config.yaml
n_experts: 12
balance_bias: false
n_head: 5
vocab_size: 12468
rope_fraction: 0.75
parallel_block: false
init_std_up: 0.02
weight_decay: 0.49
decay_shape: "linear"
doc_mask: true
steps: 3885
dataset: "wikipedia_en"
Below are experts of layer 11 (counted from 0) of a mixture-of-experts language model. Rows are named router (the router's row for the expert), gate (a neuron's input weights, with its number), up (a neuron's input weights, with its number), down (a neuron's output weights, with its number) and show model dimensions 0-159. Each number is 128 + 24 x the weight over its row's rms, rounded and kept within 0 to 255. Numbers have three digits each.
Before each expert's rows: a language model's description of what the expert responds to; "gets" lists some tokens that make up at least twice as much of what it gets as of all text. This comes from a sample of Wikipedia text that the model never trained on. Tokens count by the router's weight.

# expert 4
What it handles: Line breaks after sentences, section heading marks like == and ===, table pipes, and opening quotes or There/It starting paragraphs.
gets: "\n", " \"", "==", "-", "===", "|"
router:139159093115128116126137154121133132117145098119166170205104150103156150105099106128101118152114137112101103137137139144076109146126078156109171151129094110155124103107128094121138088155139134117120073114144090161118142137160120154140101122110129119159126122097171133182153131147144134128129120131117131154145075110099119135071104086139131167156154113177147133142137079105126140089134126153134153143137151117132150108115162131111126130135142105145090123153126128112165093125116107
gate1:116123147140141185174137143136106153113117133143142136120106121177156117143114126106099192148133093150133114121117098153102117153117137139111189108100138166134131084179116115113114105136117096128163156098122186117133134130169116102123132121129097099101162078129127075121129133150134126079142167129123146127120152098084081133117142123103102182104151117114160130152146136149132119136121101116134151138091120148125084100125152083149123123151108158125147141122099132174129120092096137
up1:076104116139146101075105106136130110123121131112120131091178141137135104094187128161112109114109139148092156138094144102153144114126100148127102144146144110129086152121140109120146141119135120164124103150152141156133136106077136150129112117129163111171127138125102122106145103126122115170135124151166099113143132150164165164130130160211143068145124119148097140156131110099117112147122113094140131135108116129092136174111132186114185138099145120158107131115157114119133126156184151
down1:163142142093123126136107104142116129166159148142140121151128117119111101167082134150114119135147126113118152129106100092151114128191139160128130157103103148100123117114091098116147106099168163144104126093129115136135147151170061090074090125142161118114093143139134118079140152149127104173150150158125115173119160120113095122153120118128115147152111158106128115173112103122136102082133155138125110159155154107138150185095107151143127174080160120149106136145157150144111109135138143
gate2:137106186151114146150107089123116100131096140068148113081138072125117146107118133097169148118106143132171122152145143131144109133125116107149127153118149130138139152129105170143162136104167123122122137147066159075142135156138133134130122115122125137122111158117149176174141113144101172131117142165155119093157132135144100112129158138101118118135119169105134129131068139148140146124135119154141130110132118157159137126127112114148153137147138114089164073135160137129116103108128150
up2:109172098099126156131115169143193172132137124193130147126132129155170133150106154124117108135139090160074104113113127134133133117110127111079140098131123156129094141123154118088147135106104128129145125111155078200113143073121130165141155138135160143112156087150074073125123099090158103154091144094103131127115148160114114126138098136167138119111129115127144126090113159142133122133115129153097119138103107089119114131149136145127136100105148158137111195120102144171138102153147135
down2:127125119141122113111117119092114110106161096144114164151141153119142119129137123142110094126171126168124121117110125172136106125128098120093121105145117112123131143186142116111176153163119100152130145144113123149144136159112103110131160131155153177128119122107094121128134150123163137116134111117106148128149126094148175111120109155100139113106168105161091150132105155152112134134107127151116133142135118124132123093133170129130141095096139148141098110117119158165151129129129144
gate3:111091146109164098156129123162131099140115136144111145144144088147132127106088146127139131137152092144101117111105145045133160075117119121137187138160160175148122139117146142113150169132131110139144162133129170127150108095125149144141118146117124174132199151099114126083128150152154120102099135107147177129120147150114111147114116172095077135129128145140124111165126158146141153099151175141120134131128139085132158089122154132157174118094123124125155102091128164181132123170119142
up3:133122159098134112167135141156117112146114137120144114142173113139139113096061153129114142118202138080134152101145165064120155121155116091134166105128146158121112141135148194124118154108186091102118158147123123108135120075133121128124135109091121159131190162106141147113109132137170095108102150098119160158114143144118118166105107141067092102144151144133108122149142115155155188120111172145143124116133132094133169129125129165152169109152140113122164126118125144146123098169091133
down3:133088145124136113125106110130160140149167176158106174144152142143100127119101114103105135114136117159152158099082179162083180118143147118109141131163140162140107113114162129160108120156153124115115132127081117120109070100113127160112164140169125156121133123082135119140129166148143140080139193111156092100115137126124131139119132124104140097111151154146085111104162095164140126132143159145123140168126143095152112143134137147128135170122139129113154139109148127150201127170138119
gate4:107121165136155093147138102145116099161104098129122134144112146083084142109095116150164139150150138117142160131145144115140155115116156106189125151107133117148140161132123157161152134131112113146163130153127132133146117168161145147145132109140133136118152137124112182133147109174125145102119107161138135115131131104122132157154144163117129148138094105113093173115112119148140108165155093111174060139107107119140153101134154127181132101128110161158144124087131119122129120182113081
up4:121125128110087151115115133101130123112123167125106100102088114150159143135155164123087127097110116158148115125138132105150086145173112116119111137123125121134099095116104112118096118115122137102148139116148158142141150071128138137158150151118118133156095129132108103112136155111107112211104152131139107162135156170141107152106120119150131081097159148096160149159165132147087158138122170119114166135123097152092128164134125139135124143110165085173150110129119123085133142095149146
down4:116127121116136142098165131134151123147125153136107166138172162118127113164152127138103132092124098127164145101142122115110128152143083099161129155105102139126135094159141161170146129132084143160097098090135116136133140142149146147119136164133107073139125110082120133126114139112134168134133136144137103121112089140128080109104117128152171114152127138111105114138132121120104137165115117193130146171094125102119141094115152171127102216132125121137149077160080144111151126118107151
gate5:070174151210123087100119172160103153139118140133112100119133146158082134103127098096143139172159138119109164153134096139126133131134105131161174140116103196135123116125116125133131135133118117112154132153105116144101136170161123126125136129063112133124140116169156129110124148111091131091144111122121102122118124090166125123112100163132126115147124119136111092122196135107080144107123113154140161086084095095155119145167156111139130131110120163108094105124123151127127109117146112
up5:165125092091159168168157096119142142120136130107139110140152148092163189135119190152141104133097103153118137136097143171133124122155147128119076076151108094151150159134143134139098149150126149142100127130116128127152123103092163123134105119201155102146126149119088132148130149127144130205121133106118158115169139118102148096113127116147091103099138140134159143146076128137104135122133177108119114167147150123134140133093131149109107130130117060136122138153134134150140134127136124
down5:141141172092131139150161128095126128101111140138135105175108092145142140107126133128141140091149106133137106079131130108129143147116116161129148161160091135120139112114119155137131119089109152100136144111088093147137154167119153147121136157120112137136127119064141155182104148145131181158173136154120131139112133129084111122149137096143187115157187139111052105162127135119154112175136134158181156154128129139137155149132149136110115122120142092119105098195139132110131120094088143
gate6:125200136156137093146103139131135147109116134116142129141094135113163144121160097128133126138164122124109217124087116137138092151168141113149139125100127193079153162182118113135093121138095114114154140084124133105096141063083128127089134135129168127114105119151155184124112181121152118138165130120131157144115140038105113170110130135119133097155107122132131135097145133136120134124129122101102104119061105128158142114128117097142131124097163122151152146100140133150130088097070151
up6:092141108136096147155087154098098171104133153144126136143083161134167145104125112112108119138141120134160099112115119112141102151144096118143121115113067130120168117132108152164137089107128153134098123075136131107134117085118143133168167153117137135133120114118146127139138142112161109135167117049152109132046148111123095146139121101085149125122111120152140089117154145136178133141120112123087123115097126108107122135132153075123143117156130157170145183124115137131134115129095132
down6:113130124156150098124137106099101117155150097139160098140092124159136134130126092169131126140130127135139120141125126125108145173162104141134105167139127115068087134146140116122151162172132129099146132119113091119135161138113159155128177095134108132153163117148155153143106179162098104091139114153137161141138133133150106146163140129143133087141119143132089111082132147092122099143172090084097177113139125108129156095106120132121115083133143146140129092118134125096140135170122102
gate7:143148153135154175107120140123103080105142130137131080136138119179114134122183153148155149118081096146055160088099159131121088151122141101139124113122108159086151101125109114169127120119069156135141118101146138134158122154090141100125122108147150165127106149124123121133094141171102132120171179168134118112155129103120194099171124155150096103143102098134124110150123101178098134150124168135094101151107141131130121131129128132108135122103130124113098089149145139105138141115145136
up7:100080132108133116114144123134100141147147157142092096054126111134128118147129135111074131098115147129163106077109118123096085124140136100147159106125136111135132161203113134102104160137137157146140124155164105075133115103071140144095137091115137125080157110137122113068129130130087161147084087124128107131146108152136116117118106115136077119171122160143145142080133127099089100108160102124113179113137139111089118110132143104169121125104129134109124126128136121120125151099179117
down7:150120098107117116126119110141131089115136177155137158074148135124135099130084111104060107153148137144094144120132142077140128118131109145127094145123105119109136116092102154134094093131135150119137119107106121111136151119084118180127146104166094117099128155141132108155125137151144110104154116183099106166133142109151127152121098095126105162153138117137100122170151066143107118132120126024158105151151095108081117159080133125110095110150154101072135181105124094134149073128096107
gate8:111129119105154099137119123152166130128127163125098141178190073096139144132148107154149150144149140144117123119116072095141151098122100159140119198127127111143146168148106143130141138101131151159138142093131116119146130074139114142166151124102143126064139127122127139127157167121152089118134129096112195141104146091132122121128150135174162156116126133133117131099149142139126121123134121099060167095089127126141101134114117132153155102119136175106137137093150114182116108083108119
up8:110136101163144140117144102138146137159102114107104104148123149106113134116181151132089137158106091111120136135090094135136110163133088136115076111134114123147144099123116140155117108129075137111096123105066161171127104107090093126124105102146149124121127114115133072128125132087170125149135149157129144085077149122118196094112110134144110126117133100128105096116088159127122132118147093093089114130118102086125084130123119077095140117090106128079089124153139151128145123106167165
down8:107128119148130107126136129133145136162118147153129149144164130089093141100158119143144103123114112122175154092154109171121122116156128132112132112196113124138123148099131152150141152102138159088106097099148141135136127132146152160200159128153102147148105107139172120113139126159134130160100162158147090123167128135123130110138091161133094162100151101076104150153131147139097138124149123118155159128178101126117160121150126134138111091102143145127144114147102139133085131136119110
gate9:121109123115125071116127110098119078133070097147100127108179100119113135131159109158146183107152143144130094102131122139128121130129137141089085138109132138118134120078131134123151149108118119148122166130145167131118119103106114109164123139123172111100087106104096120170142127098158137114154110080114139110122173150123088135149103102095099159104100166129151122091121126146109140127166148103161154107103112102130111123152101135127158129149080126131129178141154115117110152149094146
up9:149116098107148128097115133115094132086101094094126141127175104128121138086181091130159171153102074145092157105132076172113092117129123156084129113136122174104115162125166124131126112152133171160106106116107147135132086078116120088157087102116165104119115123124102106152107090118142145147106133116131121152080125186130153121074102148094105146127087130153123131120122118121122112126138123119152135121115084113117099089154115105111159136140112127136143142126142109109152123146128112
down9:146133096096125108109132144110109132113084133101124122098086109130113169147164113093150149097118146114162101134116134146140128107153126140108086124107122159096143149141122138126149164066131127086118155156098118121126098090139132143144152126151137116125140125151104139130168121124107097136109167144110112143131150143116090106151129142104134127094121113120130145160148140121143129131136147135157152115122130125118154167149096131135152016141148138101141141105116093110118077169144121

# expert 7
What it handles: Colons after infobox labels like Release: or Genre:, label words like Born or Preceded, and table pipes and slashes.
gets: " |", ":", ";", ")", "|", " Born"
router:100117098103131112120114138172160158148131169184089127138128134138130144135146172141147134138094145156145100168134164123079133156141152101162130110148098133119162139094133136121112171133098099129145119151144094101120124111070169147110158149127143114153137109093111125142137103123094144140098103087150145127149118141112156078082127142128134117126134109126131136080123148112131134141126151138144116148123112127157141136143099089152120124084116154124131137149154116169161090144081135
gate1:111166086125148094101151091103113151117121119137152152163113122124113130121092143140145147128117138118178107138115141159126131089141099126113089121096143133163147177144134102144175142123126138169166136193102145152107142122141168170187105126099128110142094087110116130129162150086140169110088099106132122145122128144167135160103169124122136181100125126139115095127103126119074093092153138177182136126077135099112086093167102112139153142168124139179153103125112116144127106146133119
up1:134124134098164107123117133100132142098094104132122091120083105141118153136138118118153155145131135127142126119084108162130084089157127108091127105107111151143131140167140158123156128127127122129174111134122139155122148140118146168153118105141123159155119147082127122101144139130087116144095097120140190119069126175158149139147103169099152132127113127143126123092101126144106141082115168153083120151111113136095080069165129090159122160126128128134156112172155162120139097145125115
down1:147166123133123124102127147202141124127131133121111123131142134112129077136062102171103141088146156131114120138131092140140129133095162111164134109129167140155163114119161111121096170158153117140117135159124099106139145096103097143118111124138120121141137140170118129107101089134104083100129096139109104119100112148145126127173108126121151097135150174129076107089138111129135152115126114123189145119145119113144177138100152186116094201098133119096147130146136148116166106125134146
gate2:121128100172119101136154113159146154120125126090140116116169112142145115134139090167084143095093137149179083125125152136144117119125142124114164130145128116149108121196146132099105150174129088147124118166136148159096136134108138163119145152147106166119129127124158132114118158151121089155158064116121109145093131140098110112167099117102125142107105128128130154104098206089145166100105111110126132154151147121133105111194098158134109128104130096147170127101116140164132118122143098
up2:110117135121140170118113099086168143091142136143144105167122138096131128089122159101152095130133108132104101097114108120149116067148112118104145125122145142135117140122105165107178142094119127112154111089085147109177166150119133105105112129138115155127090134156136126160111115125141139145131177124122113130154127151113107137175140063153131121164140155140172168125130111135145118132122117119114126088129096132140156140098129116114147114133095146109114135118156168107094140076142181
down2:111116104159150172158143147112139096135135075147161097158131088127112149121136152111129152138149171132161131089169154121143124094184116117146128153136062150129134144125141154138170107180149113139151112094137194088076157167083125132108185109085079100131120125125122101096136148092088154169117142137097115148115108134134119117133125154114155163126171108130131096141129136146089103161097196119138123145102143185094121158125117129135141155134151124130122133098167147107120074143119130
gate3:113148108171136126136138154169164132151107114136121110124105104138160139129130120092088110131160178090082129137127154148108084160106136192153124082135148131102152099101107099137119167151110148116101133091174140138106102128136154166133093120152130085189120133130147142147107110146087081116102155109147127174096146146108129128096134077132148141158116119098084180145147123153090142092141123110068112166116137135120137078156123117134113117121190124128120091129103106145151143142130153
up3:130170107114120125135125096094119135088117109089140135119161146127142149098208149155121153133130158153143171091106153162167140129119104089119115128105139166118164167157130124108118095119144075110171149126167134136084147118154081110132133166146129165069104127126146144097126159143153120166157107140109165145150155133108149124140095124136099100136154130132125123071136155102129131197130116136141133110122118126116089157130107131142152131102133144128130175134112154107112187075121145
down3:126156165146146139114124146130133130145100069121136130104126109139145122135125150121138137140089127116143135175118135157130131146145089135136128090117132115140165121103121154116138118133107094117125107123109109128122114145139125152124127110113142144109118111131107108113149129132081157113135115090143138125095103091133142120169154107148145149123087096145116124131118143146163148117143120152134146143127149149137106101133103093136111060098148105113144119143143124145000175113097138
gate4:205152142104119076121167177090108093101148116076148120098140120166111110088090111145138159142167109119104154113161134110103109086122135136127154180146154096154096129133120121156127098205134083131093143143120136142094153150144089155152110143111120148106114132132093170121104108159136129151112086127134112136130153127155123109102096117116120118085114118064148112100149114140122140131088109123122117163089135126041155132121146098101134143108087139094120122138102139104123147138125074
up4:126164158168097153174158138115167163133094175141086124149124084105184125110083168095107139126116132126079103128091154127091117142146128138143113105130095110116149109117125115171127132127154156119165110130100116121147139126103175116074139102134114136140089138083132105129120187086128138107106163128108106138143118130104122115140149107116106110104100118142119151090136127133106128201148120127099146119153133140163133096097135105110175115164136089125140115117152114145118135096150105
down4:132118157140108136132114114149127135116116124094163170131113067165127124143140150135100116143128150134127107136144108123149141102129116135161138132148164186161096149141139101148122096099123135115128101135106097146138111195168104141118130120095131146140093113123101103130142099135110199113164119071158129156137114071080152107122134193124132096112081080151144111106096115104134171099141122111094158118117164131144094118150114127171076114089126146119126130143168121121072131114150120
gate5:122136156148141161128108111157111126128125144133144124128116130106145111168155135143134123117128143119107135161139122141129085091160091139167139163058128150139142137128163130097193111145147104148118142084192160155185153148104071142135114112118119123126129117177080156163098137165132143073090105163107143172212123140130122113128147110144111124103112153119154109118153114135067140119128128143091116129089114118170171146116147115130138132126111141134135118101107132128098122079114124
up5:119091139113073117137102122114149117130144114143133131089136104137113166093123133090097114155133136102158103111157142097136139131092127120120116141134128120094105152137113145109116113134150117145151170154076061097105118148161159136143164144112103127125122130070163112083164102111102115149100111126146126102121131138109131141137158152100190125107140119122121165134143106128160130146112108094170134124150101157123170112129158171115125108164140095174120145167103148116103136153124127
down5:077164148120108151126126104112124162109119154115124141165137098104101101127121129133097066125154159113158128147183131118105135121130137119128142144120105103098132148161113124157145163120149181145122102134143113116123168145118100143171112146121124107078135124156141122141121083132108145131143128130141144127150117149114143143144138171099134140088113115132105128119142119097089147135142111149161080134135094171159100126147116166144133124091136126149108090084142131092126110117160108
gate6:162101138131121137119136091137176140138147124145107096133125123136135152121100090126127148117113135118113116129143123168105082115136140079115162124091185094122084130141101188126126126124175102158106144116140128101110159137152137145155106137128163077147131133116109150133129096142090115124123151114137113169138105149134100115158120136112163148110159146094135117116111154128165130108107141172112077148114159085163111134166119141108134127135107132164186088178144127112118094138124075
up6:104133139128094149118119108079165113133195113119154117108084130100146098108150141131106082156122111162140135114149148117130171098133132135083126137140147138120131154149142130157128112166115104090094101144157105127094137170104104089114099117128100079114099125140158120090136121138121100158170135112118130146142133117102127131125088135188143136123135131115137108140138132155143129182143054111124070110157136147106137161131124127131154149117139101111146098091121092128117067134138130
down6:146118126118097153142131119158131129140163150112153135154120131138138140114155118100117118124089142141148128148129137125134177097133113091111159092117091186121118139100112152154163110165132140106112144056149133133105089150122160116165130116158114114105089139105159197122143127146092113120100136118116167139125120137159128122125164132107120134150203092169129085140131111114146148114089131108094184127111099119125146127107146115159110102154113129163151103106084113102132155127088139
gate7:149136159157176095131147131126172134155121133091131109121151109162113097164156093094064094166182158077137103154125111155084110133102104169149125142136149129092117134088075145126151126115127113143127104092142119095127104131150117160167115142119121150108153106114123107151120105124123088128066125151118097149106132104111117138108143111093112105146118145113144151126168104118094119164097136145115140113123149153115139139164120113132141056110136158127143155128112111163115119117112154
up7:122151096180136161160130085126114169147135106152106141212109113141147093104083102150153108091116118124151128125170166155165140135136121124134098124142125081122117117142149128110122129136105138120152085148113127121123099161121149108104126117096161133176111124149129125158149139100126168089142105112136132143093117100143126127132117107125128121127112104142148174168136160144120125135150075141184139103110129118134152128099126145110093145122146166124152163154167155133138107150127093
down7:112136118119152162104082081122115140178155117124090102150130141095141125140123132190136141124113141153145113086135124124102094121126120118137148120133117067106138086091131154116145143141112109134098136171109187099133170150151147120157119133113110124135116157121115115137099125094141134125136148151119111155133130156162147124124151122132078153125115089115124167152139139135157116162126120100125160158115108095152143125122128154068131214133126133134092110149182132172185134103147133
gate8:118090178085154101122153089136143144168136108146128060109098095116112171077133103129150121137140126161108100116099087134114102097149136117141115100083115149108113152112135136103174141066181105152140111125108111128136116115164077116138149095131107152174128179133155115145166145138108083133111119126141109130136121170135147129149101097112123106138100156126149107136132138124120178111161155114112112080104170139095122144128113130120117125113140129137127130108149134101094116119129131
up8:148096119139158120103091099140101086126101158135153167117163133124112154123145092151173125112116116155119139132134120146177118135108117116085107162119122157120144104117110148120129131156118094139099103137091101159120104096117126087097168098141116110135114116107138125199120170149134129123114152169144146119139109110114119147128087153085186104100130131132101135137096139142107126077131149143129117149156130163112109135093115142078136139127190088097177156140126104085129121118107100
down8:154105142122110157152150118104137147131137138157150128135104134088126121174096111100147122159130101121152099157137111139127074102153117153159129161129103136129147134086141124128173133127126106086141155152116103123162155145118124152138124139133108081153131131137105122121134141088151093173093129170142131141102156179137096114117105116139122153121142142089112059134129113108123134092164124137130101134147144117106126173074148113112162181109112144096103124108128125107126147139141122
gate9:139133178139132159120121157098172156146086085139158137125142070137131149111142133126146121130138120138166132135161100097122097125099133100137135138109084079124122166148103100130122126132142118136106096086103149132119123122143134148179117133070107127151177044116119145131146112197153177121129103151133131112162114105110106150136125108079137152128109147144162180149144098117106125166109142164114164081107111137120102127120166190078110089140149140110131124131107150117117122077117126
up9:131128130120082136108090153156166114103095168159121166159121159100172154109127135154130134137104107144138175109144134093142128136099137080123092115131108128131165149166116157143118138152131145101135108106118152124139087180108129124141144111069095172135162162127121187154171131148104146127155071097168092146108111103137130094126111144199151169099117125139164151150102147104165114081108131138147121108138142134126114137146149137149107125093133125143141109119085138131142161172115111
down9:141124157117136112137115136146171125114125145082139140105130122134133153130135092151165140120140143122100123138104144161115142110103100106099142116175138173109149141158087137135187113106103154127132112137143150134158137151110149099157080133154127097150098105180118103111132121143110156149184103140113106097140156153083151127131140117152099145184131115125097110156126151096081105108095119140152127134117136110107134118131131138128146119147133174144097129094152127116135123146113138

# expert 0
What it handles: Hyphens, en dashes, opening brackets, minus and plus signs in scores, stats and compounds, such as 6–0, deaf-mute, (0).
gets: " (", "-", "–", "/", "°", "("
router:128104172139140131122141127104118119130137103124158152150123141104144088137132139164117106097153114109129142158104118137129098165123125117148127132128154120085157111082164114154103161121134126125107137136122103133086121137106147134119106117116096125154122108131131120126161120097098152131150128154072111131178072146125110177158131151105104155126130094129175101113135137123173122134133117129096127132122148111123145134117138102136114130068104115137099166134139122145121132153135102
gate1:120199154170156161160149081161146109167153128114110096164146107157163150148095135117117124145158137154126147154163154149099159147131159113128135107151102094108138135131103124152143147150092168152125136124108109127107125094131135156122089158091095121110139145124173155162115112150095146139131126166106151138154098117101119134128120088120151080153112116112162081133187111149144132137135109157168105151169152121143129143094144167139128125108133087121149113148125122125138082122104145
up1:155084119132113143135134119126110083160108144118138109111121108128129147134122130136078148135128135164142160094123101155133128132132141186114117163130118120137099109115087095147103109148149130140121138145115100082137137098156095103164165184148138106106208108127169146116088080130155071126159146103106159102129105106121096104140151134111093120106166113105135164129179096143120109139083086144122131105142110182093160151142099131143139135118127091154118072094061136110101142109135104
down1:128134130119125083102152134154106152134168134129131108137131127113088066109137081083123117090130130092148101119085137118133128132121106122132121147114088147105117159154130104148071179144161107114155119089132079149139117140159108109164126147100109113137113142105129126149122141135115155095118108150129106134169121128134114173108119127094139106155103110108135113114138140126127130078137135143180139137104142141159107143158100119150102148138154119097139127124090138110159106113112108
gate2:111142138162176161125105136133124137165130134134130137131178124152115137185153089112144137117142073096100147096088163133102146124128105118144127135140099114109141120121134133074133136115172116153119075109156116122108143126084114108140156125154127108084141109169146094164130100176072127110122134127117120103110142123155139156133167112124072139118165119126170172127127150119151157124120122174106122127080150131130141132146090118105125129148143122105139118134112138111145141150056128
up2:128116133089128112099140127135116146116106154134036152113130113089149138158172107155163125160150139131076128093103120108126126090163140150125145086146110106130145153142146137103134142105174142136110142132143156140127115085079106115107139093139090139123080110109128121155109137186084122158148127120135080124137129119150171164120177099146110153083124122120125116119147092117148148164177181120102098109134112108130140148137153121102134112161148157109096146097156102106109129157118100
down2:098114110124115143078114115086146139128140088172102136158108143095102139115137111107150142100114113136108171105101090109133129099143153125133167121135122074156117097136131123099124124141112157129138142154092088138138073128122153183122120116132118118151128124160172139141135155119182096133163104122093119143087134133149136143135132141130058137075130113110115145151106084138147094166102143113112150099124157134130102159143160103157119122115103143081107080138105106083135099096189166
gate3:176114143142114133174119105073126056140117096112157138093133147124114125152138113123123125132136095149124122107165153097120102114139111136122128114099136086124136150096110108157111133136142124132122151119144130112102102094099147150133134132100141142162191109118122140094111104145110109160125143105126137089127149146130150145149088069118152129132167118134125109127168102116116133127106137153139132114127141129109121172195142119086134132138082158125140079142144111151145107120104097
up3:094124117100115128100144157198129171120168173151121137165128116150117091097127158104089124129157156129146130117111116164097093123110169151113113112119140166104126119148125151077119139135166112103147157149120148135135180156152101101152149126136115136100095126146119090160121115117134102124115092142120123168112128098101095097110152188124110124109132185082157096146130131134121146133109113128113135146137125133133133087098155115145140146114169123134134113118098152111111136097091146
down3:123121091132142111145135126150150099142130129130150114097137144128098132156171182147141159152139100116092177108130107126146159135130157107122148124130140116147102131143116139140093110078090133104155153156128127158187126153131163096191134136124141099162099121125091155138137117107111123130122074107146122156130165118140135121150122126147153102126142131132143141156168123109119106106126131141170111133116076111157128135133114075121123031131128133100119133141130120168120105153117117
gate4:132151132165160113122139161161146126160122122085104114088143093132151135130120147106091160142154153099142178153136106132131137146123140164150187119124121149147110138119096132094063099160093177108109114137118113122137133152150098167098116162147128139096135112124157139103081138146119182155134118109103168099146116111124174113166164127124134110178124149138111128103130143146097123132081096112137127165130150100135126129140129146101148112132130119129096104160141111141129072121141121
up4:111100133086111136161170125158136150084142118115086109130123101120137106162142175138124132119080154133169151127163112143116094127134141151102108105158184093174153115176157129131153137153154153134132139123138134139129139085124152145075081100181147079117119123165097124129174109108154147145135107116112135110111128125127119119135092131142100158142142142132171200145115144110140137130149126082137166103132114087108126122094082084111142141141101141106126148134142106158143160127121129
down4:107161109146143141163135155142125094151140141143113078107090115117160081147116143094107147113132161148161095124146138141131140119135169139045126146138113141096106120141130152146132107130147149179149100138142140133102070138134187106120132195118134091122134188075135111138117124138113145161100103102085148131087170133135122082134135092122141128165160114106147135125147143125125110100148125134124111154134126146122089147144138136096145108110099146116144118104093124142198140164139116
gate5:110198137119146114125136129146130121115141123182097134140114121110167147129151102107152157133143145173175127149164120098135098160116089132142141087120119130175151100150131162134133110102121133136126080104126132125159078105120132159119119111208117152112118117107108154162148137120124149157135131134101097186113142136126114130139132100113145147089090132167131150164093110136152140097138114122136123147123125111133096096125102141145129104153163157168116153081147169134124110140109150
up5:148047116121144127177080082135117104129157115134133171131143123157168116145117155142138131170113104102112157139098146130125143104097152151121082157190138124116113089145114117152169111097106141131172106140096125151177146145136094110114141126120134132127110115089123119115123142123137101122089165118128123135156119128141137121111134153182134135171105140164107134158165153165053107137118102139149103092121124135103105115150177099122184127146122120116137136167101132116119174130192122
down5:090156120168120102132090087131156150113121151130083101115101122116141094127145086121124093098101167146153154104122097148116147143123100138129108099115080122119156153124134125095122189099161095137114115113168126130119105148124120113079134108119142126179059084148133148103127113091123152116143108153141113091132111152094149146119131105094149129126112163113114131089147070131116113084134176150147101127139140117166156117122144168149128156119138132090102119147100124109169106119108120
gate6:110110116082101182117119120073168168171146128139143110131116106142146131101110140160088134121086065104191123149115128102131071123081088080145154149065136151081088146100111168124131114116147132114105161174153130085152101107119136131144132086168148124125128135118114114115140061098130121135127092110135126172124142101095121129091154137142120114126116119121120144148108100106152106091158100191149138154118152097129125127153158135102140104139178144153112130121122130128111149159121151
up6:134130131143170136148164153110124149082127121106128093142143113123119109127095110146122106086125111123135152079133111130136107117094153116149113132077181142108122113116122101077106109149124119135135122134143097107081102118135148150088138138136108115128104166150157159151149158136154110132147125142130151153157143131102098126120156128131111107151141107123146107138108142143160150155148190151130150152153142125117130171158146165156129137132134168184105157120152092151156162117144182
down6:151059136135116159122148116123098156126145111075144090098125089124126091130147088176134124106106129109150184133095123115137119119128141157125122138105126107113181107083133110133106155121126138111155128095167155114078142133165101161119147163109117167133125105120126130123130159116121124159161136147136130116143091115107132143153115184130141133109099165126097124119131161128125120138139150158137130172155115121123135112150131136104114134131120121146115146167089095176140160130138108
gate7:132130089117104127130135151103073084120139144128088150136144105129142101092116084142125131144100134109145172082137116109124150118147120085124158132113146098151116118097177128161130149107153146133141121136103131107112040093139140125111143084156119119095154147188128126095145135116116130110149148127148124158140135157128166127169099142167065114111110133138112132159150147143106110140123090121189117158140135110147152085077124120129118106125129185125116118121109138085066162156164124
up7:145152133164150152157148095125134119126105112129142130186089123180137150150131092127137119113147108132125130129116122137106121128143146165152105133136124129090131153083127126193141118163143123147158123126101141092111096128148074167122105111088106129156150151122112171106099125117109125136119146121160152125144098133113165150118108115131114120097112127149123120161158121076023158129077101146181156161162111128129108105103119139103141097090152151112145121159120144143141110104192110
down7:112103090116133104111144147129123138150128149140110099114098121129120153109138124186117166132115145140144114113146128152134143126122145158108141128144144115137140108111121124120142119102125126143087135085120110103150133104134149120157169156160097108057158096151113129151151159140130143142127148120132065122127114125125119097145121164119092123106148128108128084132104093105113145109147151138084102115145112156100140154136087131146137198144099125100140183129147108132104115100128104
gate8:131125122100133144140174105104105103067142170091078067086125113126106088139132155114138119125099147118118115124100115140131068133127137150081163140109141126164111131092127145125179118122151105121161154112149160159126073118064090098126070155117171111129102116143137145133158122112176102164114114153129123106107164156141152130086166095147119134137148157084141127118133139164108156143152147157164122155120135090105134093119131068091144107159128171090112129097118099125112133117151121
up8:177129131106113181165070115143121119071156162115121143128145128096111121129145119099158120123106116127114149144133148070136148117131188136135132179121131116113110118139128130125147089063156135122158093130127141157147113148122145110134156120125129113132135138126103112200134105136163110131105117167148106157111142144127145153139170129117122082132131154107135113142133099135161131139132127131121102129150109133117132135122137154138178090137109132185120153095122114125097095130123136
down8:134075151150095168130087141128125159077133107123125111079157142072131135138142131109106099088119149134066094166095164118139129091127131145153107122107108141146134125136157077149124118104146152105154119138124120146112112095160117084119124116171176103153103093141118080146134116084133120092130160155129129124145142068158141170114111155136157129156123118112104111086123136132144119105095130124089141166145095124116162140111123123138150194112121140149168136108132103126120122118093117
gate9:082166113096123132129134129150146151102084128126108102134110084091156149123141104153096144111132073102157124164074103158149110110166096176132129078130110145124101137129105125111132113142147153134120082141124132114138123135080120147180099154112099163122131099119102143107131135155131086146123143107132101156131102115172155178119196112103128149135106180142097152118125088101103165108124170081143109115139140104112093121113137101133128155128110121132129132117115156098126121107177142
up9:105128117146157106124138076150115180096123125129112128155092138140130148126101174099114112104123130111129116099101184129135121136150133181155153119186117152088129083168144127163118118081153123142163090137136111141169142146135122115167160125066139131156130120127120090192119101138133160142130155115128137119103087111097131155107108089150147123113123181127144112135115155091133147153154120112144145094167124140137150155146122142081120150137125139131127117120150144091135146148129097
down9:120152144152117158156131136109147114115134118126133149095131121116136160143150104095087114133118134095122156169095138170140162135133074123080091068118107139124087141142116138119164133119173133154138116167083092135121115158137147127131123126105088104127187142178172107121083107083134150142125101142142151089127084137158130156124121122143138117095104130152138121133065126064094141118162157139143121127143129129115092110144140131091127119125132121104088124118108143133205096107137144